{
  "experts_per_token": 2,
  "router_score": "sigmoid",
  "balance_bias": true,
  "groups_per_token": 3,
  "norm": "rmsnorm",
  "lr": 0.00371,
  "beta1": 0.9,
  "batch_tokens": 131072,
  "seq_len": 512,
  "train_tokens": 676100000
}
Below are experts of layer 3 (counted from 0) of a mixture-of-experts language model. Rows are named router (the router's row for the expert), gate (a neuron's input weights, with its number), up (a neuron's input weights, with its number), down (a neuron's output weights, with its number) and show model dimensions 0-127. Each number is 50 + 15 x the weight over its row's rms, rounded and kept within 0 to 99.
Before each expert's rows: a language model's description of what the expert responds to. This comes from a sample of Wikipedia text that the model never trained on.

# expert 33
It responds to: Plural -s endings and general category nouns after the or a, such as family, people, species, type, members, poets.
router:33 52 64 55 67 29 34 47 24 32 57 35 63 53 64 50 35 60 43 66 62 49 49 59 68 34 61 65 44 44 50 77 39 50 37 15 40 41 60 52 69 52 56 28 60 31 72 48 50 47 26 82 39 20 43 48 47 49 39 44 45 40 59 47 56 51 26 36 38 52 48 34 48 64 69 60 50 50 25 48 34 39 53 37 34 55 74 46 28 56 50 54 45 30 64 45 79 66 36 48 46 13 39 44 53 45 39 92 77 68 48 46 67 63 64 34 25 80 62 56 37 29 80 57 32 34 64 26
gate0:46 51 56 62 42 44 46 29 65 45 19 27 30 62 52 55 80 50 32 33 80 44 63 52 62 31 39 66 36 48 54 46 35 84 48 42 41 46 57 57 68 26 69 28 41 49 44 46 55 52 57 56 46 50 71 31 22 40 53 48 75 32 62 43 30 72 74 55 33 65 59 69 50 58 41 28 41 40 33 44 69 46 64 52 43 45 50 90 34 60 47 52 43 38 36 33 22 36 67 90 56 64 22 35 63 54 49 65 74 68 51 67 71 49 47 68 39 29 64 63 55 52 64 72 49 59 28 49
up0:49 45 42 40 37 35 24 49 36 60 66 69 21 52 72 70 43 41 70 47 58 37 32 53 34 56 19 49 38 77 50 52 59 72 50 20 25 47 71 47 43 29 31 69 55 80 53 50 51 62 48 68 44 40 47 35 56 62 41 63 35 72 60 36 31 63 53 61 25 99 35 57 45 39 47 41 45 44 67 29 45 44 31 48 71 72 61 48 78 40 55 31 54 17 63 50 50 63 56 55 52 35 47 59 44 43 63 35 37 32 14 50 53 41 67 59 46 45 69 48 63 66 63 45 38 44 83 57
down0:78 78 46 37 59 44 27 65 67 22 30 76 39 32 47 41 77 56 27 46 42 62 65 69 56 47 71 43 39 71 61 28 70 36 43 72 67 16 52 83 46 39 61 49 78 58 52 38 61 46 63 55 68 38 47 38 54 58 39 44 34 55 63 60 48 26 40 82 44 35 42 74 32 59 57 40 51 42 43 45 61 45 47 45 43 63 41 18 64 49 63 51 49 61 65 23 33 61 68 52 38 60 52 31 70 28 56 55 53 57 47 59 54 45 74 46 44 58 57 61 39 61 75 49 76 43 40 92
gate1:37 36 47 59 43 49 46 57 83 29 63 41 63 73 75 86 61 28 61 43 42 29 59 39 34 89 32 71 57 50 61 30 63 47 63 46 55 43 60 62 40 77 35 59 50 36 28 41 68 64 61 40 40 31 40 64 57 39 45 42 51 63 60 75 60 62 84 57 53 24 60 35 58 25 55 60 64 37 70 77 66 46 46 66 40 35 37 46 52 51 33 52 50 46 43 59 63 42 30 58 52 37 07 55 62 55 55 50 44 34 26 40 92 45 50 18 38 46 35 51 43 42 45 49 39 61 64 50
up1:49 41 64 40 50 77 49 42 73 53 74 44 42 35 58 69 68 57 70 07 52 66 55 51 67 55 29 63 49 44 63 52 54 44 43 57 54 36 56 55 26 55 85 28 59 36 29 36 52 72 44 26 43 74 47 46 59 41 54 34 58 43 26 39 47 55 54 54 43 45 60 33 42 43 51 62 54 49 80 35 59 62 58 37 33 38 34 61 68 25 46 56 38 70 53 56 51 60 53 30 48 49 26 34 73 18 83 60 79 14 61 83 71 51 43 58 49 68 57 32 38 51 43 76 72 45 51 59
down1:64 54 46 14 49 54 49 81 49 41 59 60 51 24 47 46 60 50 65 27 61 71 23 60 48 63 60 71 51 51 39 77 48 43 44 55 39 51 47 67 70 48 39 66 64 46 69 52 34 71 63 68 64 89 33 31 63 62 60 44 58 46 30 55 39 44 35 51 36 67 39 57 43 52 60 59 45 12 60 32 39 69 38 29 45 56 54 51 61 54 69 67 52 81 58 25 38 51 55 66 68 29 52 91 53 40 47 67 49 41 50 34 42 62 41 49 68 02 73 75 35 45 54 58 55 44 70 53
gate2:47 67 49 39 59 40 23 79 52 80 41 51 49 49 49 20 56 48 46 68 46 53 51 46 50 75 52 31 33 55 50 65 29 48 69 37 48 39 55 51 63 43 51 56 55 75 52 27 69 58 76 57 53 41 42 68 40 48 81 41 51 44 52 61 72 65 54 61 63 51 28 55 49 57 64 47 40 59 11 57 74 37 70 20 32 27 47 44 49 60 81 56 52 42 57 45 51 55 34 14 47 41 75 52 40 26 34 58 50 50 49 42 87 45 52 85 55 66 50 47 45 43 72 65 59 34 91 30
up2:65 25 52 53 41 32 55 55 53 34 39 71 30 45 58 87 49 33 65 39 44 59 58 26 54 65 35 73 58 30 68 44 62 48 67 40 58 61 27 36 72 48 48 36 50 72 64 39 51 60 41 51 71 57 56 31 48 19 49 60 48 70 58 64 65 22 53 69 46 31 55 34 33 58 59 57 91 46 61 41 62 33 23 56 63 45 39 62 61 27 81 26 48 45 52 55 57 40 59 51 17 43 42 44 91 43 72 58 53 31 86 47 36 38 37 33 50 52 42 38 57 55 37 67 58 51 46 29
down2:50 60 55 54 57 42 24 23 61 51 33 50 62 77 50 58 25 31 27 49 67 74 75 46 79 39 39 24 51 44 60 39 76 61 80 58 50 61 26 57 51 32 49 18 51 60 35 51 60 69 56 64 42 28 42 25 59 48 51 59 44 63 63 68 37 37 64 36 50 16 76 62 53 53 45 29 67 91 43 60 37 40 75 52 20 49 60 68 50 51 43 46 50 52 38 46 51 27 30 31 77 48 61 22 57 61 31 58 52 51 56 47 55 57 61 49 50 38 64 78 58 71 56 49 38 63 55 35
gate3:47 53 91 40 69 45 66 46 47 61 53 47 48 66 60 63 80 62 70 57 38 32 50 55 44 40 61 49 53 47 67 59 16 56 36 42 49 51 71 29 39 61 45 48 27 39 45 46 35 69 66 71 37 68 82 60 61 41 67 68 70 56 43 67 48 97 79 35 35 47 42 47 54 65 39 56 44 37 55 49 39 45 56 69 47 27 56 53 92 59 46 40 48 51 52 70 43 32 45 34 42 51 56 43 75 56 61 64 39 40 59 77 72 39 53 51 56 60 27 49 68 49 40 59 49 56 69 00
up3:49 36 46 71 61 31 55 21 56 35 48 47 37 64 64 59 75 46 42 36 37 42 45 30 17 44 41 40 66 48 51 12 70 64 48 52 45 67 59 55 45 57 67 64 47 55 71 31 39 45 36 29 24 39 35 63 47 28 60 83 46 49 77 61 50 76 47 70 41 67 65 56 28 57 55 43 63 35 51 68 32 14 35 56 40 54 35 78 58 48 41 70 38 53 69 47 20 28 67 59 59 62 47 57 25 47 25 52 59 58 50 73 40 49 32 33 60 41 39 63 70 39 45 44 33 27 31 30
down3:58 46 56 64 50 72 72 45 32 40 31 70 48 21 71 40 48 69 77 74 74 39 51 61 53 49 40 65 32 58 56 47 78 41 57 67 51 51 26 26 42 16 54 48 47 59 61 57 58 48 56 41 53 83 46 31 60 32 63 37 21 57 62 62 36 39 27 48 61 50 49 50 41 93 60 52 70 51 50 30 47 45 49 57 65 55 69 48 52 50 79 48 54 38 34 66 43 47 32 88 50 55 67 31 62 43 56 59 35 61 55 57 53 28 50 15 59 42 34 56 43 45 60 43 67 86 24 33
gate4:27 41 48 49 39 35 34 56 53 43 29 47 24 58 35 60 70 45 24 57 70 72 59 45 47 42 32 47 29 43 25 60 47 56 75 61 73 32 57 76 67 28 31 45 72 65 59 40 67 43 58 65 65 44 38 40 27 39 47 52 43 79 78 64 18 59 51 52 26 60 36 37 54 42 52 36 58 82 50 39 40 68 63 18 34 58 50 66 41 57 39 23 30 42 45 42 46 52 68 47 31 36 30 43 49 54 52 34 50 17 59 76 54 41 36 49 28 73 55 44 41 65 61 33 70 35 67 32
up4:61 60 50 67 49 69 69 31 68 43 52 61 58 60 31 53 40 47 58 62 48 60 60 68 33 34 42 49 71 42 25 49 49 57 40 40 42 58 50 78 57 57 47 49 31 45 54 52 40 64 61 43 52 51 43 28 21 40 38 61 33 47 36 57 89 25 34 67 92 46 52 56 26 59 62 70 60 61 56 33 47 31 61 65 46 38 25 48 54 68 63 77 46 43 81 62 32 32 74 33 29 63 44 47 64 39 67 33 81 55 55 61 26 76 30 34 55 52 80 61 36 51 36 34 50 69 65 76
down4:54 61 75 40 41 62 48 35 51 48 43 58 70 57 49 47 35 23 60 80 52 14 65 31 43 62 48 85 45 49 74 38 32 44 41 54 77 41 18 50 40 61 76 63 18 16 60 54 40 56 45 44 40 52 60 59 69 45 76 29 72 53 43 63 43 60 56 25 56 68 60 35 55 55 49 33 62 46 35 59 62 45 41 37 53 63 50 68 42 39 43 47 41 80 47 58 71 65 46 71 32 29 35 28 60 51 56 46 45 72 53 61 46 53 49 68 80 46 52 67 49 63 65 31 68 59 06 57

# expert 17
It responds to: Short common nouns after articles or possessives, like time, part, place, end, head, back; also word-initial pieces like head, hand.
router:57 48 65 62 53 42 54 27 43 38 63 54 66 82 62 56 55 64 33 54 42 39 60 76 49 29 52 75 39 09 64 68 43 30 52 35 55 21 68 57 62 79 21 22 44 38 60 64 50 65 28 66 58 49 56 49 27 34 52 42 61 36 59 70 41 39 36 33 47 66 52 48 54 68 50 42 56 38 57 33 53 46 45 30 33 73 61 43 48 33 47 45 45 56 73 49 84 71 51 58 29 24 50 39 72 45 49 54 68 49 50 62 36 42 36 42 30 86 67 67 60 16 66 57 34 28 38 40
gate0:51 54 70 64 51 20 34 60 51 64 49 73 32 42 28 64 41 54 44 44 60 52 65 50 53 21 63 29 48 35 52 64 33 57 65 32 53 47 72 65 25 65 45 79 47 63 70 55 40 41 32 39 15 35 45 28 63 69 48 40 58 61 45 33 67 65 88 47 46 32 60 61 39 78 82 61 35 56 50 52 52 52 58 62 52 37 50 56 33 52 55 46 42 45 70 52 63 57 44 65 54 39 61 45 26 37 11 49 55 78 52 81 55 52 75 57 62 53 53 43 55 66 78 59 40 57 94 51
up0:63 53 45 51 47 30 96 56 50 55 50 19 60 60 45 66 77 81 39 46 70 60 51 48 46 51 37 47 39 69 63 50 55 56 62 58 56 47 68 48 73 32 46 33 19 67 15 55 51 72 59 51 68 67 40 68 80 27 43 41 25 35 37 40 37 41 60 67 43 68 31 43 58 34 43 38 55 51 20 66 47 64 57 69 67 46 43 39 33 59 50 36 73 28 56 55 22 60 45 55 42 59 25 35 51 47 48 67 56 53 66 19 60 70 21 58 30 36 44 50 34 53 36 44 54 63 51 77
down0:76 47 11 62 51 36 30 36 72 45 31 34 52 53 49 62 33 47 38 52 48 45 56 60 31 61 30 53 46 65 42 32 51 38 38 45 63 51 52 62 79 71 77 43 26 50 25 75 50 52 45 63 63 28 27 83 17 65 51 65 38 65 85 59 39 77 28 78 36 64 22 73 58 53 68 66 50 49 70 39 56 77 34 44 52 44 46 65 47 72 64 28 34 56 49 67 43 45 52 40 46 62 50 73 47 77 50 60 71 32 47 58 54 55 41 56 42 37 62 32 50 53 60 52 61 68 48 54
gate1:49 55 56 65 33 58 45 50 52 82 31 48 63 59 53 63 71 42 24 60 68 63 80 58 56 52 25 52 31 37 42 62 62 56 59 44 38 22 34 57 59 59 34 25 52 34 34 48 67 50 57 64 58 51 48 58 67 48 46 34 50 46 62 59 50 57 99 54 40 27 35 45 69 50 55 22 45 48 55 27 52 43 46 49 35 39 60 34 43 34 43 33 40 33 58 32 44 78 38 74 55 48 46 40 48 36 39 64 59 78 25 26 37 39 94 52 32 44 35 73 85 58 36 68 55 43 38 28
up1:52 40 62 45 59 50 42 54 50 51 57 73 62 80 41 35 64 66 17 68 61 42 69 65 44 35 61 57 62 28 50 45 79 55 43 49 35 69 35 47 43 77 17 47 32 50 51 38 27 61 33 49 57 61 42 49 60 47 38 54 39 52 65 49 58 38 49 73 52 29 21 41 33 50 54 17 42 10 67 36 35 31 28 58 37 38 85 63 46 46 29 38 32 51 76 47 36 49 51 52 45 60 69 63 70 31 40 67 48 70 42 23 41 20 57 47 28 57 50 66 65 47 53 74 51 71 60 63
down1:46 46 32 45 31 38 40 50 37 64 52 74 43 38 30 67 17 49 61 55 33 47 53 60 43 46 42 39 68 33 62 84 29 19 40 24 71 59 19 47 64 65 34 64 57 54 35 62 35 53 45 39 81 30 37 78 43 53 54 29 50 46 50 54 23 58 45 52 21 49 46 58 56 46 26 46 69 26 56 53 64 62 40 38 45 48 43 30 76 66 56 71 81 55 41 64 68 40 51 76 42 43 50 62 57 46 37 55 20 44 58 55 35 48 18 24 41 60 71 27 49 56 38 35 47 62 26 57
gate2:48 57 48 50 67 71 39 30 34 45 27 39 21 42 40 41 60 52 43 67 77 47 56 50 70 58 87 45 49 20 19 63 26 67 39 46 65 19 72 41 61 44 41 15 22 45 35 87 33 49 43 44 39 46 47 40 38 43 66 51 51 63 72 64 31 54 47 70 44 59 30 71 61 55 70 60 48 51 46 54 37 59 48 54 45 49 69 34 52 64 38 53 44 63 59 45 78 70 55 72 38 44 38 38 39 50 38 63 40 47 28 36 59 64 20 49 54 57 49 52 36 63 58 37 59 81 57 89
up2:52 53 39 71 26 39 76 22 24 62 84 41 59 65 62 42 37 53 65 62 46 35 20 36 32 63 40 38 66 67 45 56 47 34 63 62 30 45 53 68 46 32 45 55 53 44 66 39 55 51 55 53 47 34 67 62 56 28 47 34 32 14 64 43 50 39 38 45 55 51 34 27 63 16 68 47 64 65 44 45 59 60 38 51 57 90 57 79 38 61 31 56 26 35 62 41 72 47 32 71 39 65 44 69 12 40 67 45 35 60 36 38 62 57 31 46 68 64 37 64 66 51 69 51 49 52 32 53
down2:26 52 33 55 81 46 45 36 41 35 65 59 45 38 53 47 64 50 32 68 61 69 49 44 52 75 37 43 63 53 64 85 45 36 36 62 62 58 56 55 57 33 65 30 49 54 37 48 76 28 58 32 57 37 24 43 41 28 32 51 30 64 58 41 57 32 72 42 49 28 73 49 42 41 57 55 61 54 25 32 29 53 71 52 45 45 36 23 49 64 31 72 52 49 68 24 47 38 67 49 41 62 87 49 25 68 30 43 29 69 38 49 78 55 33 19 56 51 35 32 29 74 47 42 64 31 49 68
gate3:45 53 46 49 59 36 40 48 63 32 48 58 59 28 34 37 47 66 60 72 36 58 64 65 60 73 50 51 53 76 55 58 36 00 57 53 57 41 50 62 72 59 58 32 39 31 55 47 59 75 70 39 46 63 53 32 17 38 49 18 25 60 29 25 57 57 39 78 65 32 36 31 32 38 58 38 29 75 66 48 57 39 50 27 43 75 53 18 61 69 63 59 50 51 60 56 72 60 64 87 58 62 42 49 50 43 56 57 42 43 47 34 49 40 53 34 42 60 67 50 38 44 67 55 40 36 27 24
up3:33 52 33 34 44 15 56 58 40 53 60 56 62 82 50 50 70 69 36 52 42 32 18 92 61 26 59 69 48 64 68 46 43 22 51 62 45 42 49 53 41 47 34 20 34 43 65 54 58 55 36 46 55 73 44 55 58 48 48 25 44 56 33 42 60 33 51 36 45 65 38 43 36 31 37 63 53 38 29 59 23 62 28 58 38 79 34 25 31 63 27 64 56 67 80 57 44 53 69 49 60 77 31 54 54 51 27 51 59 48 46 32 70 53 59 55 22 39 75 41 41 37 48 43 59 28 64 49
down3:55 58 70 31 44 65 57 41 66 38 62 58 61 55 34 33 27 63 63 38 29 57 64 16 37 53 49 81 41 46 45 33 60 30 44 64 40 67 55 41 60 54 53 86 60 37 26 41 60 64 77 62 37 36 50 56 56 69 34 37 38 49 61 67 62 30 70 40 43 56 42 48 31 38 34 33 37 24 43 59 53 67 59 53 54 26 55 46 69 75 31 95 70 37 39 45 55 60 76 56 34 55 33 45 51 50 86 46 48 20 53 53 57 68 36 56 54 54 65 21 62 49 43 71 45 23 58 62
gate4:48 38 54 42 38 67 53 62 27 24 49 49 46 68 31 64 83 43 69 73 45 41 43 56 42 70 45 77 43 38 73 52 64 80 63 55 39 63 55 40 75 76 46 70 50 29 58 51 33 54 49 59 43 71 49 55 30 42 39 28 67 23 61 56 25 39 67 22 44 40 26 31 68 84 60 42 49 31 37 60 15 50 66 59 29 50 41 80 52 50 52 37 31 43 48 57 58 63 45 54 77 44 33 43 80 42 49 52 49 65 61 59 52 21 41 48 41 57 67 48 62 41 68 32 51 22 57 52
up4:37 56 30 31 34 42 44 47 28 60 29 54 48 72 77 86 71 53 51 74 40 27 59 61 07 60 64 76 68 43 44 58 60 54 36 59 60 51 67 39 62 50 40 60 44 28 42 60 68 53 56 55 65 52 52 54 20 28 38 50 50 66 82 45 25 59 38 52 80 44 24 09 45 63 50 62 45 50 54 37 32 44 51 58 50 60 43 58 36 56 36 27 54 36 41 61 36 40 40 65 67 62 35 55 51 35 52 81 32 31 69 46 63 51 37 53 36 66 69 62 66 43 55 17 56 38 42 60
down4:66 80 34 38 11 46 41 52 76 47 41 52 52 37 48 53 46 58 45 49 38 38 36 40 33 52 60 51 50 55 54 51 29 65 37 36 72 15 49 34 55 59 70 42 35 83 41 41 68 52 47 59 56 76 44 56 32 89 46 49 66 47 65 43 29 45 47 43 41 41 36 39 51 56 67 70 34 25 74 27 28 47 62 40 30 37 78 41 30 56 26 65 55 58 44 91 30 46 71 19 37 65 54 37 73 68 32 56 54 70 54 44 59 41 41 30 72 61 48 32 44 49 42 58 42 54 46 43

# expert 29
It responds to: Nouns for creative works and events in arts, sports and media text, like film, season, album, opera, recording, lap.
router:45 66 66 48 58 39 53 44 63 31 59 35 53 53 28 60 34 74 40 77 38 39 52 67 49 32 47 60 44 44 61 58 52 43 47 50 64 32 63 78 79 59 48 41 62 32 36 68 56 66 48 83 36 50 55 52 44 40 18 48 46 48 70 75 45 36 27 39 21 60 71 42 49 67 69 58 61 55 44 49 30 41 60 55 22 77 61 39 14 82 41 47 42 42 59 50 71 67 31 76 35 05 56 43 52 50 34 65 79 51 76 55 60 33 41 35 27 51 61 43 54 38 34 50 56 52 49 38
gate0:40 57 69 47 36 41 49 18 36 56 24 54 30 48 45 37 70 43 42 30 61 28 68 56 74 12 35 57 54 10 56 33 55 31 46 28 52 42 64 60 50 38 44 57 41 31 30 47 60 68 28 54 20 62 60 69 61 21 49 42 50 46 58 70 55 47 25 34 35 61 39 51 71 74 34 26 37 64 45 31 32 37 45 42 50 37 63 58 73 69 57 42 49 57 63 38 55 55 49 41 41 44 46 53 62 39 60 69 39 40 75 32 76 38 44 26 17 51 18 44 50 58 39 58 33 69 54 50
up0:45 46 44 48 47 28 34 75 75 59 56 50 75 44 41 34 39 81 48 44 67 33 44 60 59 43 36 77 72 31 75 57 55 43 70 45 62 48 64 54 10 57 39 36 64 41 45 35 28 59 56 70 27 63 49 75 71 45 11 75 56 58 50 51 56 21 55 41 50 32 62 37 52 55 36 49 61 24 65 44 41 55 40 41 54 61 56 55 90 40 50 54 08 51 52 41 63 28 36 55 25 43 42 60 54 56 51 45 42 47 48 58 41 61 08 22 53 52 56 33 29 42 44 35 55 55 47 50
down0:48 37 35 42 76 57 75 61 76 48 26 52 56 61 30 69 72 64 58 43 50 44 41 32 45 34 51 28 26 45 50 36 29 59 84 64 46 64 39 65 11 57 31 44 45 34 43 41 32 58 43 51 65 48 45 25 70 24 48 13 20 74 63 57 57 38 66 35 33 55 67 47 34 41 53 72 61 48 58 30 34 47 51 56 56 62 59 31 22 62 40 65 44 56 43 53 54 75 65 42 53 55 26 47 42 74 47 37 47 30 76 31 57 49 27 40 55 49 52 28 65 63 43 62 77 53 44 66
gate1:49 59 67 45 43 56 42 13 52 59 50 47 49 55 70 53 60 42 26 39 79 45 37 45 50 60 49 40 38 10 57 34 60 54 58 71 40 70 57 54 71 65 66 30 37 48 31 45 65 68 41 34 40 68 51 44 37 35 40 43 48 32 38 52 32 46 34 81 54 65 34 40 44 52 62 56 63 36 63 72 63 29 51 47 63 53 77 32 51 37 73 49 21 57 53 36 33 47 21 42 39 50 47 40 89 62 45 25 92 46 60 30 63 64 35 44 43 40 79 63 45 61 41 42 69 80 70 42
up1:37 46 69 79 53 36 32 29 53 55 47 41 43 72 45 65 80 67 51 23 49 23 70 55 45 47 63 53 54 29 60 41 56 45 32 38 48 39 27 58 81 55 46 50 57 46 29 43 67 56 63 65 48 70 72 17 79 39 64 78 59 42 60 34 45 55 41 79 60 67 23 45 39 55 49 45 45 51 56 51 17 51 48 36 33 28 19 37 64 25 76 50 56 32 56 51 53 71 75 69 57 26 41 52 62 24 70 19 47 50 44 46 62 32 47 46 62 43 60 51 49 46 66 43 42 46 33 32
down1:61 51 92 89 33 56 64 45 49 41 47 39 31 47 59 32 58 45 61 48 53 54 38 39 71 51 40 34 54 75 62 51 64 66 58 51 45 75 35 49 67 30 45 59 63 53 45 38 59 70 34 36 53 38 45 68 52 70 60 71 38 53 36 54 35 49 43 57 49 33 65 69 58 68 72 39 50 53 69 73 41 36 15 32 46 55 75 41 36 49 54 56 34 75 84 57 31 46 37 39 28 60 53 33 65 37 66 71 42 20 56 56 64 71 19 52 39 30 59 54 42 31 42 40 74 71 43 19
gate2:52 73 53 58 56 37 83 50 58 61 72 49 58 57 51 24 53 46 44 54 39 78 23 50 68 48 64 62 65 52 70 47 43 43 44 58 37 39 53 57 71 22 62 33 30 19 39 20 29 22 46 39 23 29 63 58 43 54 25 37 48 54 57 46 44 68 34 36 34 72 17 66 84 48 67 54 41 46 31 39 43 35 55 56 69 31 75 56 49 70 55 56 33 38 48 41 37 76 29 63 59 67 52 38 41 73 50 19 69 67 42 52 67 51 38 55 26 41 32 37 44 37 41 34 55 44 49 47
up2:49 64 43 64 48 63 69 67 68 33 33 33 52 55 63 51 30 54 53 74 37 51 53 51 47 38 50 65 24 32 38 50 59 39 54 39 36 49 53 56 63 16 77 52 71 62 61 37 26 43 59 33 59 55 53 49 47 95 25 54 42 68 56 61 32 68 48 47 35 85 31 45 48 17 41 51 45 30 48 73 28 41 69 66 42 40 65 43 26 69 57 47 99 41 25 36 34 52 38 57 63 47 41 41 06 48 39 44 55 39 64 38 53 57 41 41 37 56 34 66 59 41 52 42 64 55 38 61
down2:62 43 42 49 51 48 41 25 51 02 72 69 63 57 58 46 30 49 20 39 46 61 66 64 46 54 54 63 51 99 15 31 55 65 61 46 51 68 44 51 42 22 40 37 64 41 30 47 75 40 26 59 39 46 55 70 52 57 33 46 54 43 73 58 36 48 50 50 43 34 58 62 65 37 39 40 36 53 64 43 51 59 33 59 34 59 26 58 43 56 35 44 19 16 38 22 49 50 59 38 28 67 44 75 58 45 77 61 72 47 52 54 58 57 50 49 32 61 37 35 65 45 65 78 46 49 45 32
gate3:40 41 30 41 52 52 50 54 23 30 15 44 41 68 26 53 52 62 46 40 46 16 76 57 51 55 31 51 63 50 68 65 87 47 48 42 32 46 78 56 19 50 62 39 35 47 50 55 88 43 51 35 36 69 65 40 38 64 40 66 64 28 29 66 55 79 29 65 43 53 56 69 65 36 40 61 46 66 37 39 31 53 69 57 57 38 59 49 78 32 57 38 60 59 54 39 50 59 66 64 47 36 58 39 79 30 61 74 55 53 50 77 58 62 48 69 29 69 38 60 38 30 59 32 49 47 37 28
up3:47 39 71 40 65 61 28 47 68 41 26 63 49 16 46 54 65 50 67 49 32 61 35 47 44 40 58 52 52 74 47 59 62 58 68 47 38 53 62 50 62 76 35 62 56 42 65 67 44 30 59 66 45 37 49 28 41 47 25 69 56 49 68 80 66 37 46 60 38 31 57 35 58 47 47 41 51 29 61 31 56 53 78 50 50 67 46 70 80 30 60 53 46 43 64 58 54 43 41 39 70 64 54 57 78 41 55 27 55 31 32 54 53 76 23 04 16 52 44 64 52 35 20 83 57 56 63 67
down3:47 61 26 58 65 45 49 59 71 47 54 83 42 62 43 48 46 42 51 98 21 41 22 58 49 45 68 63 20 40 33 46 71 46 42 64 48 58 16 53 36 61 53 33 52 60 64 32 47 51 29 29 49 57 64 57 44 37 61 35 46 46 16 46 37 41 45 66 64 35 20 74 44 50 50 52 33 31 44 58 52 52 45 46 44 35 42 54 45 67 93 54 27 04 39 42 42 34 61 59 42 31 35 51 63 61 52 38 53 56 74 65 42 59 42 47 60 54 53 62 20 83 63 49 56 57 48 44
gate4:45 21 39 42 56 63 58 53 51 42 28 26 53 37 43 24 46 61 37 33 63 64 65 54 42 49 26 68 60 46 63 40 46 58 64 43 61 41 68 20 55 50 58 58 41 34 52 56 65 64 58 42 33 49 53 71 58 60 54 63 65 65 71 43 51 64 53 60 47 38 51 26 16 59 78 65 63 57 29 42 07 57 66 25 63 80 69 45 39 28 61 25 44 34 46 38 75 47 44 53 29 46 42 61 48 72 33 14 47 68 30 28 32 75 44 42 33 60 53 67 47 55 66 47 18 55 49 67
up4:40 73 50 55 61 36 41 38 63 54 50 70 47 72 59 63 87 32 31 33 33 61 37 27 44 62 55 67 37 37 44 32 52 41 36 47 46 70 38 37 54 49 39 36 41 62 59 34 50 55 40 23 32 21 58 38 47 54 35 66 29 61 63 68 76 37 81 36 34 77 48 60 56 30 71 59 57 54 47 30 50 46 47 78 52 37 52 60 55 64 49 23 69 61 61 40 45 62 25 49 56 42 37 49 71 40 31 44 31 72 62 58 57 46 48 42 74 21 42 05 43 39 29 66 60 70 31 68
down4:46 56 36 24 73 47 72 23 75 46 33 50 53 29 73 48 48 44 39 30 45 33 36 54 48 58 41 49 52 53 77 71 40 32 63 41 38 40 33 37 41 54 67 54 70 32 39 53 30 38 63 52 65 52 57 41 42 64 52 63 63 42 64 54 54 35 07 14 56 36 67 42 56 39 44 31 83 61 39 94 54 48 40 49 59 74 34 24 36 59 48 62 77 51 61 48 58 52 62 41 55 62 46 43 34 32 37 57 61 52 57 59 28 31 61 62 53 58 71 47 62 34 77 28 43 38 71 18